Weights of a small mixture-of-experts language model, trained from scratch on English Wikipedia: 28.9M parameters.
Below are experts of layer 5 (counted from 0) of a mixture-of-experts language model. Rows are named router (the router's row for the expert), up (a neuron's input weights, with its number) and show model dimensions 0-127. Each number is 128 + 24 x the weight over its row's rms, rounded and kept within 0 to 255.
After each expert's rows: a language model's description of what the expert responds to; "mostly gets" lists some tokens that are sent to it at least half of the time. This comes from a sample of Wikipedia text that the model never trained on.

# expert 45
router [118 159 169 138 133 136 163 157 128 153 118 100 186 136 132 149 113 129 147 104 182 163 194 147 139 115 119 108 195 116 135 125  85 123 131 174 156 138 117 161 114 150 130 179 125  97 159 152  89 150 118 136 139 160 121  99 155  92 148  99 136 143 123 105 117 151 137  99 142  99 169 179 119 129  85 131 123 150 116 106 126 118 121  92 149 172 125 114 134 166 125 102 130 154 140 160 132 131 108 107 118 126 126 112 149 156 143 116 141 128  94 102 136 143 130 114 137 124 149 157 134 111 108 126 137  91 111  99]
up0 [136  87 153 124 167 136 135 155  86 112 124 111  91 114 107 151 146 131 107 148  85 142 162 155 100 110 140 122 121 150  94 133 141 112 112 133 105 113 126 127 119 107  79 159 124 162 110 169 131 140 121 138  95 170 158 149 110  84 109 144 129 167 113  83 126 160 130 147 150  95 153 136 111  97 111 115 120 114 115  85 102 130 138 164 110 132  91 137 129 137  87 130 102 108 125 114 121 174 136 120 134  93 100 136 150 132 125 160  87 134 110  74 110 140 135 173 116 110 145  75 115 184 110 110 120 101 137 126]
up1 [133 125  81 146 116 145 151 124  61 151 133 149 108 100 104 102 153 133 150  98  99 143 146 164 144  95 141 157 149 130 152 155 146 121  81 141 137 100 141 107 116 124  97 141 176 139 132 126 112 131 103  78 136 119 151  88 124 130 135 141 158 123 118 133 105 152 154  90 105 103 137 134 117 156 143 130 122 118 161 126 135 106 105 101 114 162 127 125 178 121 127 147 136 144 123 154 105 110 137  94 142 135 183 110 150 165 114 133  75  85 132 132 165 101 174 110 140 134 151 131 124 131 194 125  87 121 114 100]
up2 [175 155 124 136 164 120 136  75 186 120 147 117 161 147 143 121 105 155  91 135 160 152 110 131 102  96 145 153 122 135 151 149 111 118 113 160 128 174 133 123 132 121 116  98 104 120  95 168 118 145  91 104 130 120 117 123 176 126 146 175 112 148 174 158 117 164 128 122  90 116 185 134 139 138 108 116 122 129 117 181 159 118 115 138 150 145 117 105 151 128  74 118 151 185 118 108 128 100 124 145 132 114 155 137 108 154 156 120 124 129 110 145 101 112 103 130 149 149 103 130 162 109 113 119 104 115 126  80]
up3 [152 108 144 129 109 138 168 166 137 143 129 113 115 119 113 132 166 127  97 160 107 135  96 142 149  92 144 121  87 129  92 154 173 109 127 122 132 163 132 130 104 126 143 148 135 119 104  73 116 146  98 106 123  84 116 146 160 146 181 137  97 158 132 144 129 121 111 133  85 149 113 160 138 144 153 127 153 156 119 134 137  49 141 124 136  82 133 100 154 155 130 159 181 141 122 120 142 129  94 101 109 125 121 132 154 135  96 105 159 117 146  96  90 108 113 110 121 112 160 145 182  91 129 128 100 121 130 120]
up4 [145 123 107 158 116 114 116 143 149 143 142 152 140 118 167 213 104 127 203 106  98 104 122 147 188 149 151 122 127 103 131 133 133 145 128 167 115 140 112  93 120  96  97 117  89 141 130 105 155 148 142 139 106 182 125 118 102 106 125 126 146 130 174 136 116 166 170 108 116 133 124 152 140 113 116 165 134 143 145 140  79 122 123 126 149 128 137 111 133 107 112 154 109 143 122 150 110 119 144 112 154 124 162 150  89 134 124 166 154 139  99 159 142  91 113 102 101 131 101 149 162 171 129 105 123 104 142 128]
Description: First word of an infobox field, list item or award category after a dash or line break, such as Billed, Record, Historic, Best.
mostly gets: "Historic ", "professional ", "Binomial ", "Bronze ", "Scientific ", "Running "

# expert 6
router [185 166 167 133 130 161 140 159  87 165 117  83 137 106 177 160 156 141 158 118 132 161 113 140 103 112 160  96 138 116 147 155 113 115 144 139 121 137 117 165  87 173 105 123  84 129 127 130 100 118  77 107 128 150 107  96 149 117 166 128 151 120 107 123 152 168  98 122 132 125 121 135 164 148 131 115  86 148 126 108 134 155 110 117 155 143 145 117 120 156 120 112 136 146 153 144 158 114 143  95 119 150 100 161 146 170 127 141 127 105  87 117 101 117 124  97 169 112 135 155 117 102  98 136 148 155 125  90]
up0 [149 121 156 102  89 137 128 110 128 119 160  84 124 131 137 135  95 128 177 135 106 175 121 130 118 123 141 124 127 147 129 115 118 134 149 164  97 102 104 111 127 101 161 175 140 155 116 108 105 136 158 115 115 107 147 133 104 157 103 145 146 108 136 130 144 172  99 112 128 132 127  71 124 134 111 136  90 155 124 177 177 117 176 120 120 100 186 159  79 119 126 130 116 165  93 161 139 114 120 145 100 115 114 118 153 129 159  91 160 107 143  90 159 109 148 139 143 114 124 161 109 106 136 116 154 104 176 122]
up1 [ 84 133 110 133 112 101 136 166 142 155 152 130 146 109  94 125 145 103 139 158 166 124 146 117  83 128 112 144 142 115 107 100 126 138 193 102 123 117 162 152 125 125 130 114 128 120 142 140  96 135 157 139 118 167 158 107 150 135 141 122 107 131 146 122 101  92  86 161 139 160 108 152 167 117 170 103 146 118 125  75 137 123 164 152 184 137  96 140  84  84 151 119 117 127 145 102 133 117 133 104  86 133 152 144 168  97 130 147 134 140 122 153 142 125 104 114 178 118 175 114 115 131 163 153 129 173 142 110]
up2 [118 155 105 115 155 109 101 115 119 146 114 142 126 141 139 100 152 153 143 119 111 109  77 114 202 160 149  96 126 168 153 190 102 133 117 125 145 119 104 105 121 108 111 119 133 147 138 115  95 136  71 109 147 156 135 124 103  76 118 127 158 137 129 114 167 135 101  96 140 127 155 140 137 132  93 143 136 140 103 103 122 158 140 141 115 133 101 113 112  98  88  69 168 176 101 134 171 109 165 107 143 116 123 138  95 115 125  98  85 113 118 155 104 102 138 129 106 117 134 135 106 117 134 144  93 146 127 117]
up3 [146 136  68 119  72 152 121 165  93 109 131 100 150 132 129  84 148 137 133 115 123 172 128 146 136 141 114 118 139 150 120 116 101 142 132 138 120 133 148 137 111  97 111 118 119 141 128 126  59 106 104 149 146 161 115  97 125 140 113 143 142 127 108  70 144 129  97 107 126  99 119 121 152 128  92  98 144 128 122 112 149 165  49  73 111 118 146 113  74 136 129 111 150 177 152 131 104  97 160 116 128 135 123 141 137 133 122 163  90 127 138 143 100 129 139  97 139 103 116 133 148  89 128 159 131 143 156 100]
up4 [161 140 130 103 143 127 128 121 112 130 142 163 137 147 157 133 100 148 137 134 129 116 121 142 124 153 184  96 150 133 155  97 140  98 163 129 119 152 152 144 120 164 115 128 146  74 137 149  88 116 147 161 153 160 112  81 149 121 109  87  92 143 101  92 161 142 167 127 149 102 142  78 115 116 143  73 120 106 138 114 106 117 125 113 123 106 132 129 115 135 151 100 158 105  85 140 125  87  91 116 136 141 153 152 109 137 123 120 153 125 121 190 122 207  97 124 102 121 112 141 139 106 106 133 101 114 132 139]
Description: First piece of a capitalized proper name, mostly surnames and places mid-sentence after of, by or commas, such as Atl, Clevel, Forsythe, Chas.
mostly gets: "Atl", "Clevel", "Dall", "Rock", "Go", "Od"

# expert 42
router [177 116 174 145 124 129 139 150 111 147 133 130 149  94 143 165 162 164 155 111 160 125 148 155 139 138 123 121 139 113 146 127 128 112 146 144 123 161 126 149 130 147  98 160 125 127 154 160  96 152  91  97  98 151 120  97 146  89 130 116 129 112 110 119 153 137  85  71 153 112 102 130 163 159 125 107  66 118 108 108 150 160 113 135 129 157 134 136 104 128  98 125 143 147 148 151 170 105 117 128 100 145  97 152 139 140  90 165 137  87 123 111 150  90 115  81 124 128 106 145 117 163  91  77 132 129  96 124]
up0 [125 137 109 159 164 151 169 134  96 136 122 102 143 124 154 120 167 115  95  56 108  97 108  93 140 159 132 140 101 127 105 132 151 160 106 134 164 143  97 121 127  96  92  93 128 130 151 150 156 133  88 107 129 153  86 104 135 122 129 119 151 109 141 142  90 160 156 116 171 142 101 111 111 102 114 160 120 114 110 129 144 143 131 107 168 127 164 118 141 136 178 152 127 108 130 124 137 184 137  82  77 129 127 114 125 119 116 106 169 117  97  89 142 154 119 135 127 141 166 139 135 115 103 121 146 134 136 172]
up1 [129 119 122 122 167 137 107 143  92 108 108 124 104 140 160 111  89 132 147 148 159  92 160  97 138 130 137 130 165  98 144 155 144 131 125 109 134 140 154 105 155  95  94 136 136 139 133 121 117 103  87 156 129  97 116 124 128 132 112 154 148 139  91 103 155 120 150 127 156 121 204 111 142 131 104 143 116 160 170 173 135 120 155 129 134 146 108  90 152 141  83 115 127 149 142 123  95 131 103 129 154 116  56 102 108 115 127 130  98 158 127 143 150 109 148 155 131 104 114 137  91 171 110  75 111  83 128 151]
up2 [141 102 145 157 136 141 129  69 135 117 153 151 148 117 109 138 120 172  89 147  57 102 107 108 150  99 116 103 112  90 131 177 146 109 138 142 113 122 116 108 124 137 154 169 149 133 132 141 175  90 104 130 108 100  74 116 114 125 173 124  90 160 148 154 162  94 142 140 106 115 112 151 135 102 155 132 153 137 113 111 158 160 109 115 128 140 145  96 144 146 144 141 108 144 135 128 156  94 134 138 136 125 191 144  95 134 132 128 140 151 165 162  87 147 140 105 161 126 108 114 136 134 133 141 124 133 170 131]
up3 [149 125 118 125 144 119 155 107 161  82 146  97 105 142 119  79 113  95 108 128  88  98 162 107 131 154 142 111 177 121 149 134 125 111 131 177 141 190 116 126 144 134 123 149 151 139  67 156 111 116 113  85 147  95 125 126 139 126 129 124 130  81 125 100 101 131 109 104 144 115 162 140  75 136 144 135 112 157 114 112 120 170 166 122 151 190 107 124  97 110 118  92 119 151 132  79 139 104 138 108 143 155 132 100 142 132 128 102 163 160 132 125 108 136 110 107 168 146 119 140 139 140 167 105 130 119 124 143]
up4 [191 109 136 173 154  96 137 161 139 149  94  85 137 122 132 124 115 132  79 196 156 129 106 152 169 114 114 139 131 127 148 158 141 138 114 119 160 144 130 115 148 186 146 126  84 108  96 113 116 136 134 129 127 130 108 171 129  81 105 164 123 125 123 114 133 130 141 131 155 167 111 101 132 116 127  93 103 107 110 124  99 135 110 110 138 110 166 130  88 136 130 126  76 152 110 108 124 138 140 138 111 146 120 128 136 124 129 107 100 155 121 117 131 106 126 140 115 160 137 189  72 166 157  94 113 148 116 143]
Description: Pieces ending place names, demonyms and set names, such as States after United, Kong, City, University, Martinique, Parisiens, Dominique.
mostly gets: "States", "also", "States ", "Kong ", "City", "United"

# expert 39
router [135 126 135 142 190 141 145 128 106 137 102  96 132  92 128 121 119 137 145 101 144 137 133 128 130 109 150  74 143  99 137 141 112 102 155 142 108 151 106 126 115 156 121 135 111 115 140 138 136 153 145 133 121 112 111 116 141 132 104  66 187  92 117 148 132 107 127  87 125 104 177 131 150 147 116  77 122 145 103 124 143 134 118 102 151 130 176 174 109 144 113 127 159 129 127 126 122  87 126 121 140 150 123 101 154 169 122 125 188 120 120 102 162  85 112 119 128 119  99 140 108  88 110  69 155  87 128 175]
up0 [144 178 101 139 114 134 135 145 142 113 145 110 110 154 110 165 154 125 142  83 143 146 147 111 140 124 142 138  83 129 159 150 100 166 114 115 120 107  99 143 173 143 120 143 139 125 136 130 125 127 126 111 168 140 146 129 169 146 135  82 139 106 137 139 119 101 150 135 148 121 153 141 155  86  94  88 126 157 146 153 114 137 134 161 139 106  94 108 155 127 137  83 143 154 101 110 156 143 166 118 154  61 104 134 119 122 117 194 113 201 111 138 101 119 140 139 132 118 130 157 127  95 149 135 123 162 136 170]
up1 [143 141 135 171 116 162 135  81 155 148 124 108 152 138 130 101 145 158 153 148 166 123 126 154 118 132 125 107 112 149 156 119 118 160 107 159  98 122 139 170  95 157 134 134 138 129 117 123 135 114 122 148 112 117 122  85 102 138 132 129  73 150 126 139  91  50 133 128 129 140 151 124 108 139 102 146  76 139 115 142 162 100  93 136 154 103 137 115 133 123 132  73 107 121 105 135 103 120 114 124 152 163  97 101 101 140 155 133 123 126  88  75 155 116 114 148 100 113 123 140  88  87 135 123 162 102 118 185]
up2 [116  77 114 148 124 116 120 141  86  87 115 158 152 170 136 110 176 117 133 130 101 104 109 120 146 133 121 137 117 109  91 134 119 109 178 122 125 117  86  97 148 121 124 177 114 165 148 133 124 129 116 153 138  88 136 159 127 131 130 132 141 102 104 118 139 130 144  68  92 151 153  94 142 176 153 139  83 177 131 131  90 109 109 163 117 142 150 142  77 145 149  94 108 126 157 136 115 148 107 116 147 164 133 101 148 164 102 118 104 125 142 136 151 127 103 110 133 117 120 136 126  79 139  79 157 133 113 142]
up3 [180 164 121 109 106 165 127 159 138 157 116 110  83 145 133  96 152 140 106 113 141 124 103 122 165  61 119  96 149 121 133 133 126 152 139 149 149 135 132  97  67 106 125 133 136 122 107  94 120 181 123 122 106 115 121 128 104 158 142  90 118  94 120  90  89 118 122 141  74 120 133 137 127 142 109 112 138 158 156 139 106 142 113 118 165 137 112 116 114 122 155 122 165 152 123 151 106 124  63 106 136 128 143 150 108 139 122 110 132 133 144 112 153 128 121 125 148 155 111 167 152  86  92  99  96  97 174 113]
up4 [118 124 147 188 125 131 107  92 117 125 135 114 127 133  80 138 149 166  95 110 124  67  95 136 139 121 101 114 168 123 162  95 140 111 151 140 155  71 169 117  88 147 132 117 107 116 119 123 126 165 141  98 162 133 114 125  95 125 143 171 145 119 152 128 170  86 152  84 166 120 137 109 156 144 131 146 118 119 131 113 161 132 104 111 137 140 142 156 119 153 123  91 123 137 100 114 111 108 153 127 143 139 159 106 124 158 106 110 137  80 111 152 159  74  82 103 135 119 108 132 124  89 154 144 136 139 131 138]
Description: Inner consonant-heavy pieces of Latin- or Greek-derived words, such as amp-li-fied, incar-cer-ation, cor-rup-tion, str-ati-graphic.
mostly gets: "cep", "mph", "unte", "hib", "omet", "asc"

# expert 56
router [137 123 135 128 135 160 155 156 103 149 120 111 130 158 122 155 171 138 164  98 172 142 161 128 135  95 163 109 163  82 179 136 126 100 177 116  85 179 125 160 129 139 111 121 117  70 145 138 118 140  91 118 120 141 135 120 170 131 120 122 143 116 119 108 155 102  94 103 157 121 145 168 137 180 133  98 118 148 135  99 133 146 114 118 162 138 130 153 131 155 133 148 166 146 134 111 131  80  96 127 144 124 109 148 137 136 111 147 129  95 109  57 170 133 121 117 118 114 116 125 137 106 116 124 119 123  95  98]
up0 [145  69 122 115 148 122 118 154 154  62  89  90 167 121 115 117  99 165  96 126 162 137 139 114 131  96  90 182 106 158 112 127 142 131 135 153 138 140 158 131 130 126 172 152 113 108 135 118 133 119 113 121 130 106 178 143 113 135 173 137 130 140 104 148 109 123  99 142 178 104  93 169 134 148 112 132 119 177 124 142 128 110 115  81 163 123 153 131 126 122 122  99 100  92 113 158 114 187 119 149 107 127 133 114 125 180 135  99 140 159 131 119 138 138 115 106 134 108 124 144 121 147 126  97  88 146 115 128]
up1 [114 161 124 160  85 131 131 153 124 136 130 106 127 125 102 169 140 110 130  97 129 133 130 100 137 136 102 100 122  95 132 131 132 101 179 116 128 109  68 120 168 146 108 108 135 174 155  92 135 105 132 131 124 160 142 173 169 124 154 118 141  88 149 123 134  85 114 163 136 161 133 132 175  88 102 132  69 150 131 107 166 103 120  78  92 135 106 101 129 136 119 150 104 132 155 131 187 134 126 116 148 107 146 140 135 117 147 132 132 121 140  95 160 127 132 136 102 127 176 157 122 144 164  92 144 142 129 118]
up2 [128  98 146 139 146 122 135 106 149 128  78 143 162 144 110  83 137 152 158 152 148 132 149 122 132 151 155 170 116 126 127 123 160 103 154 149 110 112 119 144 114 143  81 145 115 121  88 151 147 178 104 151 118 156 147 115 194 150 136 131  99 136 132  98  81 136 128 144 150 123 106 121 109 138 103 104 104 143 118 111 167  41 113 128 109 120 101 157 135 108 128 123 129 121 146  82 107  97  71 146 131 112 121 124 147 145 119 174 142 151 101 117  98 134 141 174 109 127 143 146 110 121 116 165 129 114 117 107]
up3 [125  95 108 117 137 119 155 135 197 120  87 137  66 138 142 120  96 155 129 172 117 123 173 139 174 103 118 139 132 154 128 117 151 135 134 122 115 181 138 122 115 110 113 118 135 152 110 108 169 164 127 158 129 138 100 117 146 172 125 128 145 137 116 160 141 158 100 154 137  83 111 129  98 163 141 147 108 144 115 137 136 125  83 128 118 113 142  87 169  99 129  85 122 135 158 119 115 105 104 114 126 106 132  71 162 107 115  90 137 178 114 134 136 103  98  79 147 102 122 122 156 130 109 110 127 122 115 138]
up4 [119 137 122 103 151 130 132 164 140  84 140 114 130 158 143 158  91 161 122 109 148 122 127 176 137 101 120 130 125 183 119  96 126 128 182 146 108 112 104 107  96 182 150 130 140 116 113  88 135 161 121 127  74 143 165 136 144 129 123 164 157 100 158 157 134  98 154  86 159 117 155 114 130 141 132 108  98 134 137 142 122 176 117 103 115 131 139 137 137 174  94 109 139 149 107 152  95 124 105 156 148 114 113 110  85 150 130 123 108  89 148 115 111 138  74 180  95 142 139 123 123 138 148  97 127 145 121 148]
Description: Classifying and proper-name nouns after the or of, mainly in species articles, e.g. family, genus, species, River, Mount.
mostly gets: "species ", "name ", "River ", "plant ", "Fort ", "church "

# expert 43
router [114 137 147 148 200 143 108 128 136 154 119 116 141  67 148 123 126 140 139 104 115 143 121 139 126 110 132  73 154 124 131 143 126 184 169 150 165 132  77 135 115 151 130 129 111 135 139 155 115 143 112  98 122 147 106 134 151 122 148 101 149  93 119 174 146 149 128 113 134  73 122 143 113 129 115 141 126 140  77 111 121 137 122 108 147 126 152 171  90 152 116 128 135 114 158 146 174 119 120 117 124 156 114 147 174 125  88 132 184 113 111 107 160  78 111 112 162 110 133 159 100  97 120  93 142 114 121 142]
up0 [116 106 103 144 199 137  88 129 124 134 122 121  80 118 139 108 156 122 144 144 110 180 146  99 119 176 170 122 110 110 147 125 129 133 141 116 155 105 116 125 104 141 137  99 135  82 134 136 121 118 112 138 132 129 119 139 116 113 126 149 116 183 136 157 156 132 113 113 181 126 113 100 160  78 116 132 118 159 159 147 140 108 107 141  91 116 131 121 112 120 154  98 104 187 141 137 108 107  76 153 146 103 129 124 168 136 149 115 155 108  95 149 128 131 162 121 131  94 155 121  80 130  89 148 126 180 137 112]
up1 [117 137 133 141 187 186 136 124  86  79 123 156  75 157 140 124 168 162 108 144 118 145 107 152 143 118 166 118  96 168 126 120 125 140 115 115 168 127 114 118 138 125 128  99 132  97 177 135 128 149 120 122 123 145 118 177  81  88 115 132 141 107 115 161 136 132 131 145 158 115 161 100 154 135  90 139 162 113 124 112  83 104 106 126 142 133 109 137 118 161 129 153 143 137 100 158 104  99 141 143 174 131 103 145  72 112  96 132 136 122 123 120 117 124  93  79 113 121 119 122 150 121 112  93 159 123 109 138]
up2 [142 148 141 130 136 149 129 131 126 149 170 130 155 178 123 113 131 122 126 129 109  83 139 122 121 136 107 114 147 186  87 117 115 113 133 140 173 118 105 143 135 114 115 120 163 130 124  95 148 151  63 121 168 135  96 138  98 106 131 119 149  72 148 115 134 106  64  85 139 135 152 139 168 104  99 136 193 129 138 176 169  79 121 155 116 136 164 140 117 108  85 143 123 167 142 149 108 123 111 103 150 109 144 111 128 133  90 119 126 129 126 140 138 136 118 133 158  95 104 119 116 138 114 141 127 156 154 138]
up3 [133 164 136 160 140 117 166 147  98 140 127 126 115 102 145 158 144 169 125 110 123 114  99 128 133 152 125 146 125 121 159 136  97 111 154 150  84 142 124 116 108 108  94 103 110 128 104 154 116 102  86 131 160 105 116 128 152 160 176  94 144 138 119 131 124 146  95 160 112 104 156 126 141 143 138 122 137 113 156  73 105 138 120 139  89 121 130  69  79 102 103 100 126 116 136 115 118 172 190 124 107 144 148 102  99 100 169  97  82 124 160 160 105 155 116 148 109 129 162 156 127 124 130 109 147  98 102 135]
up4 [142 153 127 151 147 165 141 128 120 130 110 109 143 120  96  89 173 105 117 112 150 189 156 124 119 103 116 131 125 104 126 125 121 150 144 128 120 129 146  98 125  91  95 150 170 166  91 135 109 123  84 111 166 109 152 118 103  99 141 147 127 193  87 174 106 114 125 129 140 125 165 104 118 138 197 141 127 100 133 106 120 127 134 135 133 123 122 116 121 139 129 110  98 117 147 152 162 131  74 117 116 167 127 110 170 148 133 126  90 140 131  97 149 108 113 129  81 113 151 101 103  79  94 117 138 126 151 138]
Description: Inner pieces of long Latinate English words, split after prefixes like con-, del-, par-, as in del-igh-ted, conf-identi-ality.
mostly gets: "fec", "unte", "jec", "ploy", "iversi", "alth"

# expert 44
router [163 156 147 196 121 143 124 149  92 129  88 124 152 119 136 118 126 152 146 131 121 150 149 138 132 119 185 130 157  97 140 165 103 140 142 117 114 143 129 146 143 141  99 130 115  79 128 165  94 124 132 110 112 189 120 131 145 129 152  94 145 122 133 125 142 112  77 121 151  86 151 153 169 151 103 101 115 132 130  96 161 153 117 101 144 131 114 161  98 140 113 108 143 133 134 195 131 120 113 104 107 158 112 146 141 147 107 152 143  86 129 113 136  85 125 123 146  96  99 157 128 102 131 141 103  98  77 114]
up6 [103 124  97 139  94 109  90 131 161 108 125 131 187 136 127 155 136 145 164  98  91 113 101 116 131 146 117 135 122 134 115 159 117 150 164 161 128 110 102 131  82 134 133  90 127 136  88 148 137 145 117 159 103 136 135 133 119  97 192 124 136  95 152 133 119 112 141 123 144 148  59 113 123 122  78 128  72 174 120 134 127 117 100 108 117 127 118 116  82  69 130 154 131 140 115 148 102 110 142 140 116 108 129 132 131 181 132 163 131 164 177 129 119 143 123 136 138 150 118 113 154 168 106 109 152 143 129 135]
up7 [112  74 119 153 103 141 135 126 124 116 143  95 115  98 128 144 114  90 106 176 105  95 154 156 110 101 115 118  97 128 162 138 150 149 154 157 142 137 143 132 132 154 131 182 135 156 136 106 108 149 144 105 172 163 160 138 101 107 146 140  72 122 156  84 129 127 115 171 153 165 170  83 123 134 126 154 103 111  98 121 113 105 165 147 117 130 165 112 146 118 158 109 147 122 112 100 145 160 121 116 133 168 147 128 149 131  96 179 146 108  87 131 144 148 138 140 119  86 111 157 132 138 121 137 134 106 108  94]
up8 [139  80 159 108  92 143 148 129  57 139 127 104 158 118 128 118 141  99 154 158 144 125 129 121 174  82 126 134 166 137 135 183  96 115 136 169 109 154  93 120 116  98 142 160 137 129 116 173 125 151 137 132 141 128 142 108 143 139 126 118 148 159  99 106 139 124 124 139 149 147  83 141 153 141 141 142 145 108 100 120 122  89 120 118 148 121 116 177 152 125 159 113 121  86 135 140  95 117 122 118 103 141 150 124 109 116 123  92 151 121 131 156 119  71  47 139 130 139 151 120 147 141 127  98 148  91 122 161]
up9 [148 135 154 125 122 143 101 127 154  79 132 111 158 123 153 168 160 135 136 122 139  87 144 157 113 137 130 126  98  95 141 116  99 137 137 124 111 127 106 119 112 108 150 118 131 117 125 197 126 125 151  94 181 169 130 154 140 128 127 126 141  99 161 154 114 155  86 134 147 102 113 153 103 150 139 167 152 137 139 133 122 146 140 151  83 133 134 105  49 120 140 123 171 138 107 125 154 148  87 147 151 166 174 171 149 130 137  86  95 140 146 115 128 152 109 119 130 151 134 129 145 135 161 145 113 173 156 152]
up10 [118 152 154 129 130 135  88 134 138 106 142 119 148 107 155 146 166 150 122 121 122 138 102 129 150 136 152 152 132 119 163 169 120 141 143 153 149 109 132 176 183 136 108 110 118 140 146 161 117  95 132 112  85 119 100 136 165 146 145 130 111 113 139 121  74 181 120 151 139 137  99 118 131  84 115 134 139 145 101 146 105 118 147  80 171 122 135 145 134 142 129 122 124 169  98 152 121 112  96 119 121 117 118 121 111 138 153  93 135 145 105 135 140  89 132 157 127 169 128 172 173 103 120 126  73 208 136 102]
Description: Past-tense and base verbs, often completing split words, in narrative prose, e.g. submitted, appoint, returned, announced, arrested.
mostly gets: "moved ", "make ", "wrote ", "announced ", "called ", "said "

# expert 22
router [155 163 135 148 116 143 160 135 103 158  92 141 161 137 129 123 124 162 133 114 118 152 171 159 130 129 146 142 132 124 167 157 136 118 149 150 107 141 117 139 135 147  54 135 123  70 144 126  99 163 130 126  75 144 102 123 159 120 143  59 148 127 104 135 163 136 110 121 171  95 153 127 175 146 111 116 132 138 129 138 147 174 106 108 154 148 126 136 100 153 134 102 144 111 150 172 127 134 135 124 113 134  91 146 158 131  80 158 124 126 102 125 142  88 121  99 143 130 117 152 131  87 150 146 103 110  95 103]
up6 [130 130  76  86 200 136 140 116  86 104 138 142 126 126 136 152 128 133 123 103 131 140 131 151 145 131 137  78  59  99 121 111 109  95 126 106 157  64 120 101  93 125 128 170 115 132 134 157 106 153 130 119 104 156 146 167 154 150 124 160 104 110 142 117  90 158 136 145 158 110 168 138 175 141 124 157 162 145 151 160 146 135 112 144 116 115 102 140 111 157 127 147 138 136 138 115 111 135 179 111  83 135 120 112 136  99 175 128 149 112 143 129 136 124 138 171 100 133 109 145  97 132 145 138 138 136 125 121]
up7 [116 124 133 133 134 111 130 135 144 127 126 137  97 121 108 150 117  91 123 145 120 117 147 154 113 117 155  99 141 163 103 101 170 100 143 133 174 122 162 134 188 154 152 119  75 133 165  90 112 117 126 127 138 138 143 107 152 102 114 130 113 138  79 141 153 124 108 106 138  63 145 174 149 163 142 139 151  94 104 147 128 115 135 101 109 146 151 159 138 134  68  94 136 136 158 100 120 156 124 144 114 109 149 120 139 115 121 109 165 129 126 122 126  84 108 111  85  78  78 108  85  96 155 150 134 131 123 139]
up8 [115 137 143 113 106 133 156 138 165 118 128 141 163 140 105 147  72 175 108 116 117 122  99 112 159 125 103  86 177 151 165 126 115 127 123 178 127 142  99 119  90 137 129 104 153 107 132 134 172 160 120 124 160 131 132 130 162 152 112 144 125  88 142 127 152 120 126 134  98 147 121  90  73 171  66 158 121 147 141 105 142  97 130 133 147 130 155 186 127 127 138 152 129 130 130 139 131 121 105 148 170 117 139 199 125 123 143 121 110 172 110  87 167 133 124 131 126 130 149  97 142 119 107 122 139 132 151 121]
up9 [104  98 115 155  83 158 146 106 105 138  88 180 138 156 134 110 146  51  92 143 159 144 133 130 155 134 144 152  95 133 104 116  97 161 136 187 160 149 128 134 156 131 141 131 106 116 142 131 109 110 135 122 155 123 114 160 110  99  85 132 132 124 132 148 156 144 129 138 136  63 122 128 128  97  96 127 175 134 136 133 157 136 167  90  81 141 151 142 109 122  97 143 131 119 123 138 139 124 171 142  87 144  64 114 169 154  92 124 133 149 135 121 136 111 123 116 147 122 137 109 123 108 136 117 127 116 118 151]
up10 [110 109 118 129 101 154 158  90 114 116 103 171 146 119 122 194 131 148 155 139 113 127 105 134 129 131  99 136 124 149 149 119 107 152 171 119 134 155 145 124  68 113 111  87 125 145 129 136 134 129 139 105  96 122 137 157 117 107 146 156 115 131 124 153 136 152 154 130 158 123  97 108 163 110 144 119 116 129 130 112 104 114 139 116 173 150 156 127 121 168 130 114 106 101 146 168 123 135 138 154 109 102  84 170 107 164  63 164 148 130 132 108 130 139 145 119 127 149 174  90 145 152 136 131 169  67  80 119]
Description: Past-tense verb endings of violent or physical action and the prepositions after verbs, such as bom-bed, stor-med, died by, competes with.
mostly gets: "against ", "killed ", "carried ", "behind ", "tells ", "towards "